{"router_score": "softmax", "routed_scale": 2.83, "balance_bias": false, "vocab_size": 4096, "lr": 0.00324}
Below are experts of layer 7 (counted from 0) of a mixture-of-experts language model. Rows are named gate (a neuron's input weights, with its number), up (a neuron's input weights, with its number), down (a neuron's output weights, with its number) and show model dimensions 0-255. Each number is 128 + 32 x the weight over its row's rms, rounded and kept within 0 to 255. Numbers have three digits each.
Before each expert's rows: "comes after" lists some tokens at least twice as common just before its tokens as in all text; "comes before" lists some tokens at least twice as common just after its tokens as in all text. This comes from a sample of Wikipedia text that the model never trained on. Tokens count by the router's weight.

# expert 21
comes after: "0", " ", "3", "4", ")", "5"
comes before: " ", "\n", " —", " +", " –", " −"
gate0:156155156127119175133109155069110131105059143197133123176134078092181168088151078130151098125054184107139126122119121116160140113117119103119066144072102171125200145130162112088115127024118125132146115204142102073150085096126135152131098116087122117111154116131109159158102123160134152077130082069081120108135144147090117087093113133152135086122091141173108094187089067166094075128158147069118133031145079160153120133166150088096120101081121139162141176150111113088121175100144158077178115082155159150130109082155196145106142156126140109127129128158136177063104099186125121129135145129160080123149163156080125100154096136151124134159118136136154104164108116093127114077146186169093160132174057098115158119136127139163112143181176153168112138132087132099119162177081128
up0:145177106183125128138136099077110164152094161165182104149145112092175130085101143109113141169099117075114115132117146114176093146098139116126070161158081117090156149127131123100150174062116139132102077158152134095147126130111117200117128123072138155214194148105115089141098087159130172085144092088117144099092122178140179119098135144161142114128123122167111086144106089114126077139132145114118102096143070171148163092153172089087133129104102123151135181154119139112120168103116185118111136107151159179123152098127087162198089126096179046186107200142125171127171128144136112144142149098120105139132164195100147103138111160104102107158106144108166092106144150074154123102143200101078188132226092105118199094197100169178147152200143108114099105106132102142146081159155136
down0:143123165106178136096133154118126047113077142074126131135156123116090115099070137142143145129103096110076161121158085066109112095136091165154177149131113117179151127104114158153098101157163167146166135120088217140130079117151145129159151122147141104132127137084076108136149161150099130119125057124092172126141195104145147062077145104139119136114192169085091125126061147121175104194154117142146102173093070155159159201161169104110138079095145133113175126157157133193159156156139128084162154087149148094103121102109154140157093171128157134095083070122076123106087097173099111148192137163107170080152131134054140153089129157122064120115147180150136155119126123129122140068090134137131108126182095112123123151154104195104125064123188176148115177167143146138153074157178176

# expert 125
comes after: "2", "1", "3", "5", "4", "9"
comes before: " |", ".", "0", ",", "8", "7"
gate5:143160139120081110156164180111115093166117154151108136126145137167175135130142138178105127130134156151144119111160127120131179095101124187102182090141149093134152124154125086071166162100142099117124146117106162088075148077127078063121159099058112185109121146142140167153147105146095103123141173150174130076153127156140112139127126121091050143102095158166128132142177139110149170114106105183104070077097049139159079114088169083101144141143202115128079099069102135136179073160121162125125129120115121131177097167054114104101145104103097105128180058099127128133042123088105131097200094114174115143103184121154125102140133106125142125055131104115117124192062143134108151151158150119160127142112127059110203181107093165132130051074090159112107137171146129124109119170155093
up5:108117075117113130065091086095139135141126168129139096151108070112148114115120110096107209121128122155117139137078135122128117100161173116185083088091174159161142132144113103128112129163091214145163145135105124148164136147108113163088129101215135069100091113095119131130117146159131174080069128114124129156088183184150092084133136151117128128141156113072115171103130138159129157116105133061135105209118171135062133144149068117161099145096152121057117108176116111136058141158129083111133114149125185124108135097139141126166119153137118159123076216106149127116105103178127204151075125176081125080140115106120109115142144150136184165104127133116166103091160109131164127094133133123067178132102170139117073137192137107145110107186132076173201114043160184190167140113114120
down5:104109158109108123169150107101136177132070143110138140108091083130136138135125127130117139143136102128133075140149116124165103117125109115071180148143151164074110140125095149181081102159134106100110112100173074185095151130101129108121112188104149141125061156125093157103144091157218113116148161146164168149052115163144101080124168133108111148138182097134153181165201159186094187124192063053126164151160133161063113122095134129128075076074120110092111081107137096152099130113156124170167155106122134186176106098156117155093132086170134161164074104082183184112072166154127129136120129160124161073101136139128131150124104154169151123106106116093154139083147162115150081156121157144075103131140105073164062116147097118209087142150138046158136123149153109196160121148096120

# expert 109
comes after: " |", ")", " ", "0", "%", " —"
comes before: " ", "\n", " —", "|", " —;", " –"
gate0:081131126128119119168129121162110098117159158121074135058166099133105129052114136100143165136091166134077114134132081148122139145085119098120086144165105115120140151158122147137132113157098171100102119136071154074119169108173153099118112129125157150103148108111068107108170156152123125140116082127137105092116085193158133110136121111138134093097127109119117089102195101195078076166011147080225136112119097157129176121149150109129107140156131179113111100120110064161187158126102082134105163156162111072143136077141084108179175131121104100161119110149114129123093105187121107128216159158152098088150178079150172181109162179170183108134184107073129100114114041124157141177143106078137146170131111172133134123194175111114096146135140170133122114174139110125064159139139117
up0:165060139137145102104144169074191180146060112140158160151092153156146096152178140106158101136140107180125115117090190114143106119138143174167186144055181142140125113125120110086105141101083133112147102080144141144131109112113068165144198114150119114141093187113163178143094155117137184108161141158127119138169160110132084125162077192163092130152123152138087148142038154066129159127180137171083126116152156188081114143153079148158137118124158076076100147107148141081064148128146122101174123121049138153102153131104117121050090133150094142113174154104133130130138149089090115118053125142095140141119097153111082068141149065123093139121102145144120143139147187148043144136117085169118102112138155142139160144076144143169142060091108096108167111074154136123151113069132161
down0:101119124127142126107150181125153135098161140152134091096113168144124135137163090179158161154166095146096096127093155132161101131132168131107153110155110116185100084168139089140197172112133191129130121193143087092091082091138139154140176184071110122080093133120107148123102147080107145146123150132062103120143141093189139143090087125095130161142119110175162147145118085100099129143087103158050122115112157123102113138112098160080109118120173130214052212157078128128153107132123085135099102163073190181168112128112121110134116113101090128128162185136145133168194185120155121099159151151181094147099111132179040102066140106145062139110112193182129102154147131178110168099111112153155165117156131175129127162081085099129134138174114130177085160068099112110124062123158140

# expert 78
comes after: " |", "\n", " C", " P", " A", "=="
comes before: " ", "\n", " |", "|", "O", " A"
gate0:134094142148124148086153072066091180122172158062118114087145140116167129106118167115108138155159152137132145149168166212152173125124096159134161128155169138066098109139089104140089144103091144105190079121151154148044146110133134113081135193143131077095129194081169145129085147101186184156134136120153161043115087140074145128118085141074199162176105080177083067093099122143101134112148161173116078113136106160135125125114155143119096077123133117169141157077064117127113171143138161163185109162120116132128125101163115122156155118114053133109162163169120129154111145132145149145108100175093069094125109102137166164067139162142186078161082140145124127128119109108102068151147139126153105126178176089098089094105146172136152137136125141095158037139140159134167128144114156
up0:126089188127146151098133120156114134120138181118168166162100133162152097118112081056157078121145168181088091147130158122116122110120134094128147162144189178149145148147119136093169110074115085124147071102147150138117114092148181057108163113112086120141147116167125175135060125087133130114149142126129134111161103134131093084157117101167141125134130116170086110137100090132080170072144080111079117118130130140155138101148146155165147080119140107135094115115139155076107183111075156193228057146088161109053067143191192080060123123173115147140176163132160093143101183145101113126200087114135139088103125044151092180111147097135105173162105115093073101171070113162113120113096100108086084120120143135104123098091133101169070117156119190152116107121112125129118093104164157
down0:137142144112105142121150125128104113115145147133135072178166099118120105103117146090134170102144139116135044131160152131153129136093091114105139111118176109182138153095093117122145099145187143119117102103107076164118153126138114105155181164122115158089150153133132185104098159129161116154133115154132096125098191100118128117083097170153203154111164049161070187089110080145141163194139105154152114133116161148113096121184179157156167117149104115150113128135052142084090215082087123087102092139093159138216175126076103100127174132077177086089158098108149123100114121075101102147129141185084120071165139132176178169083090165087112108084119070142161147140124082118039138081112135129132145203131078112145152134132154137069132164133113194135135138151151166087161158084097129

# expert 12
comes after: " ", " |", "–", ";", "+", " −"
comes before: " |", "0", ";", "3", "4", "5"
gate0:122121111120151113109147165119137105134173219163155119083132146155130130183183114126127138096088151166130116086114062157112169116155161077140165152075069139117118169141123105154136102115135152100139130113111100127132091073150097159131142152107131173126217100199151131136163142080132127166103166064146131179127135138076166143105139101146148140165098154107122182130131118165118178135128145165090154089122109200098151107153094102144162087185151150171122107115149138137102109129168144102171098111137124095118088128103102107155114099173151102149106174101133142184149174088186140088074100083137148148149117093147000102059124130129134056122123116150105092104155079113111178125169068126093148135107139108110116068114145146194135134142128079109208062162175164170149079110091126
up0:136096162137148157165154137173151180132085129092186129197098124108136128147124119112119104149157079121110147187127190168156139110099155157127089093225158116164104108101068104159089126102123150153124160109147103178127185157155130120091133123165140116140096131074152172109110122141078085060129085200116148134141119125161066177131197139121114121072133146122156148185137111118089138170156194149168140127097090070130129160092179147134084169053136129055105140181106166157155105158098115133117162157081147095111159131146092093079146158120110147154136118135143153066058094086106147109205116180133139089070153149130172120128138126138065118145192136154157126107116168173129082136113171153180140106132078127126143163125182106128123128134141152178123124132123107159095221144154113
down0:121137143100155114140147155066129151130122128162116068102147085037081107137118079121120136039202184075030146107120149128165083102105107113116118084147092118087181186088138159169125122193074154151101117134149095143118141147105087136161159123117120099093146135148148141097109115048134095135128109114106161150145145095124130109142093081161113138206151080106174122130191136201118148107139127124138081111113109115105105142092119087124051098120078168056177145153125182107148099148165144148073114147165085125150121147167105130134147135089067134103062131149103157133116122125112185079118107109177088118158095125110161183161099068179127154162095084100136136092103161128148085150168164120148104152104176113123136145137152182105131126110114152174080137190109136074149148150137102

# expert 127
comes after: " ", "1", "2", " (", "–", "3"
comes before: "0", "9", "8", "1", "2", "7"
gate0:140138138064148139117117145032106098061164026205130120167124128089071130086178162128118176114126167105109173072156174206150171136116136109176118152127124168162164156096103110101201096102106073167065099116128115086101092155134160086114199074160166161093092124136141164171160170121111092155126105153128139166142079118106161134120158121154157115093078109131139155117114131121111178136147093129093189123133102137104091111122129109121118135136120190083096131084110113090138128085101127161108132115111109118162114184113100134118149155132147080100110150112110116107138153102152098157071140165115081079107141145073167113139109106156170133133123153123118143057101119103101078160089114122089111110130121076092118160211141129152115167140166145120177083111214096105146149151145205
up0:102088130145118159129106119158125119121192114107101130106131165151095085170165076124135095148071154135165119159107182090069115145085085150119136128128102143072115095152147165134155067060107153110119124203127165138111117153124064125131083174137147110134107073103086132090133160154098142141142113097173147134140197089088122167069129141105206097099120155098165156131123142105149120181161081091146118178127099161072143123107102090119128173108139134173085086131166135126101114162161162166107088131138064149136118132137123111149109131151111134131135188212165170160124100125132091167060086100169135127140066096128150109156147171111085130053086167161182140173167063059203165104121165168142146087097096110096082125147132141109176072090111116162116168138153098146072113119094108
down0:154084153140093101032086157105098140121125103098120118117130123192119104117114151145134103123107118081141119117127166127230126116131134136052096114076176181135091069144146130117134187097154098090162126136092087126164105192123123092093136119156155164066139129077097123128124146150170170201071080134149136189128069136109102142132137108149197113166138109136122088135110127124175079147195061154063144129134129098104081124127131139095127239171089129140142155193136125109098132159175139150118170133109152099102110114123110139139133099173080106158085081186065154130125094140092150119165150061081156130090120083090141100133096146156086110124113078100109188114154162120114127097135105150164135082106126123128134110100136158099146121155086129134089088106096139105149131133226147

# expert 87
comes after: "0", "9", "1", "2", "8", "7"
comes before: "0", "8", "1", "6", "9", "7"
gate5:098117101092135157105097126149115078158108113138144149079125109161132132119174168141155190159168135106181103203186120122144123086095097109133132128138125159130151187083053100152109147177102117093094161195139147118153128118195176156100086181051061131124081144165143106130146169100102140132117102128130090121079121105159167108093058095148153121166107092156163168118133147106130095119116162173133174162155144077166125195091176103102047093104147120179119172102129059144132181132113141144130166113184109070055141140085139119177158131114118186142097115105098109161147103161128117160100173113152137220109134114152121123131105103183119140147142127139193122133096128111193092164136148096152190128124115095093062093116116110153093162088122065142112098116102152128080135115102115
up5:148131150150069175132107120160113173134169163128161146144137140146111118132091075083157067106081178112111155107099128117086090178170116135087054147168190119175145130164112099137122169083152105178137120116145113107110157176123129110152130092144117125141179067130115154107049112117180101150177103150127141142125052097103112136168163147100041135118088144056095094108118100136103137152094132145127074113070144114157122065186153161146131106093172157102120132147110230078156153111127153136178112064113119155147110110135144136102129102099104093138121141136190094157116107152122143149136042077105117090176110124093173188087108139074144106117127175159100129184131124103058093095124054171061060109154164151132117110131144105135138132127160164127140142173120106149102098154129154
down5:056113114138168135161153139142149102097138149116103086082139155162090174121139150155132083050099084131075139075091127073123183155128088144138091100105108151130121108081058121150075181127133101117126182163180136147112106107142080077148106093114141131085120175192127143132135197100160197075112127172089078099152089158161155142061143160131124151153166152093095116135114097093167153099114102183077076103176159068170165063127173144110122138135150140154093147137118157193174094141077114101127171175110139126106155129107129114073137110077128129167126137181153099185146152139113149130089126139150092174101208171144127148096140110140122169144147114104127120137163108112118118176164135123098103139153173145139085142106134098176112146086061078098091154199095154101144113068112103

# expert 30
comes after: "\n", "3", "%", "5", "4", "6"
comes before: " ", "\n", " \"", " C", " S", " A"
gate0:166122076147120151079095110068149148130135101108113134122126093116129159080099177164117130118086131127163149100107102148123098115179093191172133102090184090113108122091083122076118132124120125129065088088062069118083103100092133107121143117116189122112146139182114188115128087083118113093136173100067218164138120177124113097155093152110101152143149150176125140176137087175122147163110033116106148074141100130101144124102200121090135115173114173170149106097108109148138132107132139159091190124142150136141191116164102142105150091138102119107161103108099135114101168093132145128060099100188108094129203116098177064110122124115119127122116075107075170131136178106164074156126178166114115156118120155108195148124179105192169174101100148170147125120190106082122162109091168
up0:136155125153090144161098130127131052074092108152158095124142133100141141112148131118174147147121124134134147167121089135197162107146093194175085147053140146099130099203168082126110170142163087122093092171160091122136096168143135152127114142101149111118078111156068138094110118151100129105182150087114154124083093127093086096127060122153139139176152111081116097153047163083154169155120084122150144062116064174169081103091143140126092115089183172121117127201121201144160127118121153138147169124088114113191159146148130121107123148095078100133098167116080182063181115146133103121139084137154106105070135097125142083067135098103116146107119149109096181154081124133148156144094129062150123163090114088142129097096086124100155095148111182113117156106133156106168226090130106
down0:153134059126084172201162092206104123170168159188091152160184124145144114182129108153079104139106099175132155163155103138148106182119172106156131129133151118179087171157106137135095124101094120119102068117210164128141174122120120094055138170135110116138090167064093152087140139132178172156171083115119140149113105129133095181172129136110082080104080081097108141216115159083133109115105168138126112117147108101133131147083111131100192134154118170085093114090137106099079110078136104166146172151128125135162166147131120133083119151135129128124152120134174156110103155116111143138175101122114155133107163110146037145157095114092158175087098105102163135109087096084111133159096135144157068121177091109153114134168118123191131174082140133112158205108167096039086132136095108

# expert 70
comes after: " ", " |", "|", ";", ":", ","
comes before: "1", "2", "9", "0", "3", "4"
gate0:146128112194092165130095140156121116167086104129119098105122121109094178123133070130158145169161108092135064159185123084147140157101094088126104111131133128082123112153126107137125137071148114114088113157128154099087183116106128138123115169139134157181113091109084146090137131167103192103129095047157114116084098119081120155129160111118159080123184140159153097094153109104162155123089089106127092122112103150123119060191178155135112111082091071175115178093106116087189103149159177110070095169099138132131177110145111150150208145184146182122092137159120067187104133140093092117136070096113120120083144116144153128184060122093075165146167076114131102168163108106151135125160063128091101179119111083173099084109139144138133095100078179148101140068090143135035137115122096
up0:136130153189091154146100125144129136165065121095065134068102115106122189133154075145151140173143121068103076169187109070128148189124122104091128101148131154091147109156118150123129119069130112129104171168109154137103180119089109132143094160112131155171120116079065136113150087168132183101136117072159129082137125121114111184129191119136152062104154130162158095082173142087124120141162080097154147157116112148127132077174148134115122127084082106169150138060118087087192112136127133120064083147129146189142166126149122160161174103153112176138098120143115077155086129117132128101144033152107124113086117101195151162173043148111063156136167087140113118148164118142157152136133108122118103160126119090162114094080129169108090098093077190139105168092119133149028139102109110
down0:135129126099166073086137141174109130151086117088086112105092076144161148134152215160133123142099123102155141140117125105174136132092148154088106141190156130121110148151189103119155122144087099119082154154151165138123086081143115102174118073084162113148075157068127125172114117125132108221081151130112158126120114132157130094144170158114130134154104108094121139137121164148140113106169115100158119157103141122137143158156150192160137160140108156105120090130078150119042102171188109110152153051137140112163171132136103165097128082175142070188138107144115097103110109112120150109164165103111161187173111103093105138147150160138154088157091167174157154123145168156153206155116138113207132140078047140085175159049098102162149092112187149149121079127117076132193082122205148

# expert 123
comes after: " |", "|", ";", " /", ":", " in"
comes before: "1", "2", "3", " |", "4", "0"
gate0:100097146148103184143081065205092157172141149092159095086127081082086152119131141123138102182093131126065127170171119144114133155094090111193146148059148151110096113090144133109147123050115196098132181100172139063121107049156153123101125114093135100182161140126137167161102105096115118103113167110129110181104203091157121122095125136103150116115077080152116123124077133068107073123106101187159132095171113146115163123173146102152105119114126130070060180103146152136094168096085164164077157141194143083142130125151133039138129114107125114143090125160109162084135078145146109129105125176164147106082106144089140138158163116140138114126168102110117065122134086088132117118175175156173129083126140112067131136178136124170110112082154104087134099161149171092106121131078092
up0:083132080128124138143131093170130159168120179080140145123082081109077164131092171136110117173114086128093095111181153137075103152123118136145143163021126118092158091072134094080164099080074130081149190127139115087155128049142146074078092144125110131169190109130127153154123157081106148113106190126136105155091182108110146153114121126062157071115129096146088134098091088073151112119092109203132108084158107187091169155145180112178107099143129097084065158091164124143132125117111169136077134144176115122194181107166154069129125153124130081135132158147109126093143119147128119109129134134148153104079097094116168127143188088105151114123155119108103100112150086106111112106166113153133113070149161106102142184110121123186106077045090126143184106148148173073117133094106140
down0:126161082128100203122151101116111134176079123098145161129104112110120168133115113164121174180122141102175082166125126123120133115047085109142090130095097199163107118085085136152133155136128106135142112134158054110159137103155142194196130085116100116185130088143177076107151089145125128126181133142144137160141146161094095126115127187118109082060150187142101174115143114090165158161072150151115151097107185137071157164214124152172098120107174109139128121112074175102117129141168089095109119164186122058158105063120179112153115129187143104087091121104115105138169109136103097143067158154163123116160090177181124173128141147094135098104124145137095107084114099091148158111136139144130148137100117134046100154147139199160078131083147180161171101115154111154130122165050132

# expert 27
comes after: " ", "1", "9", "–", " $", " ("
comes before: " |", "0", "5", "7", "8", "6"
gate5:135080136087115137100156126133112168110125107180107114195129133137118146148113183121154138154071123152101081194140193140116140129113173092181118170119068124124146101127129099124166141155114118093156119171161127191116124139165105181124183165156141181145164095145142117170187119097149117083139110160125139138150141159162151182124121110130139163149163091126133109195173086121107128127058125165180132098143173203130117135096116103049106129121068135152164104109059121098103070120142129169090129199176109142123142062080098088150162140107087215081090104191092093149132094129095139138150171112132116164098157083162127167147127155147151140169230087126168129145122130144133139106133109128131084125190151147125098084134057146118124084157093140167194121153081154133100122117097080
up5:150151148163123121131119129175152099129149124085155147121093087147172104095134083116146111121112111103112146082131099120106135103115066144102106120102157110135158155101121157134101161134091123175102139105143113102201108146122129139085116140107067092155088107111160131128053123166078155152212164121098133135124087162135137136126093164086068114104083131187126131093126142134123169131182122199128102168162117054090148164115114150216233097129112151164077210134169165133149171142123148115191110099165046129165144094151157151129146196162190112123098119069122176186099171133147162193104085114135172092143105110116104100078078093115085142151056134126129090171128117111090100142103133114165123186131091101161157127168150074100137116151152074141133137111168137107160161157132139
down5:133087146108142177106130132090108145049164117112130158106115154063105091148141129116115100145185175163153182129123116155071142126219164086108120113179139126075083180130109123163152150133093091128134127128135076108155149173158126106139149163155154134103109110144109054119114120098168145190115149158127126137147166135108133125117105117148087128079145169118132083098135102128117141140073080121157132118109145109154085085170148083170162073178167094135117098126161156097140177094168051093165152114088155097140083088149090152120157145132124182133158150116108176146111160137157143064126101041082107140105168078139092122114157151082096184153084140131101133154132139147131082175201077132103154120156055170197111117213107118112119099164170139141152071086138205147117161157141136

# expert 0
comes after: " |", " ", "|", "2", "1", ":"
comes before: "1", "2", "9", "3", "0", "4"
gate0:090094148172133144101136123096157149076097164119114092129134176130098110109155143066114077125109147135082124160099141189122133044113085135157122122141150078183137113145055089127102071074099134131113174097106170146173121110091169158128128159193105095147126163128168123177134120096100143138117124090120097117121115113085126107135095145140071106119112114151171157178136154133042184125166108096122170128178155154066130175150126115106181150096137114142126133108116085153142094135178109067141107154179095122124106108188161138118147152152122141091120122103215090108083127146155158146108141133148144114088070031153203180111136083177111155157195138141106106148099207137067083105107138130144118151197120150116143131138144099094174069169112200137132109167078134117155121166102123
up0:186131091058067109158132067157136070140206147147109157090103121149129114162124100152083135122123124146175075104178145116151129144125148136119136117108092139104150110153185114131176147159135128145135173096124085107083113093188135143121157128105084137152133169123153062096161177156179094139131117172167141102164118117076152119121114054117100190135142154101091153061175103124176152076121095160138070125048112130147156142148107150119128167151106111147141112126087101139069074135122137172100131072081151149166157139170103083102096094087167085136143191225077143125083147149110146093102154097161132132180132169138112118144115155088163152162150148135130082131197096083126112100123174147117139167080151203157067143124110120140169129125132105099140129074136147140130088102127039
down0:106137186117122100143142082105094085069138185119157111125186160127119135127116175133155168071125121120150118117148141110096100127081149084091115137095107085120145109087171135133085120071115144158141138143132147137131137127134077131111172199133150141081126117157083127112123093136180094112117141167098102114149153194205095167180111078136106163129198072143146094164112108131168158137140120127134066176211147102065138080098130140123150113056154146119110129110163093139081095132090086201161125162161091105124131112103100092195097198123140090130120153135092171113076159130149138103120080122187077184116126154051126105157090127176118102185112145151106103214175076133148142097071148150146109136100132142165116160159146112100091186144060171094163121141104170135147112112109099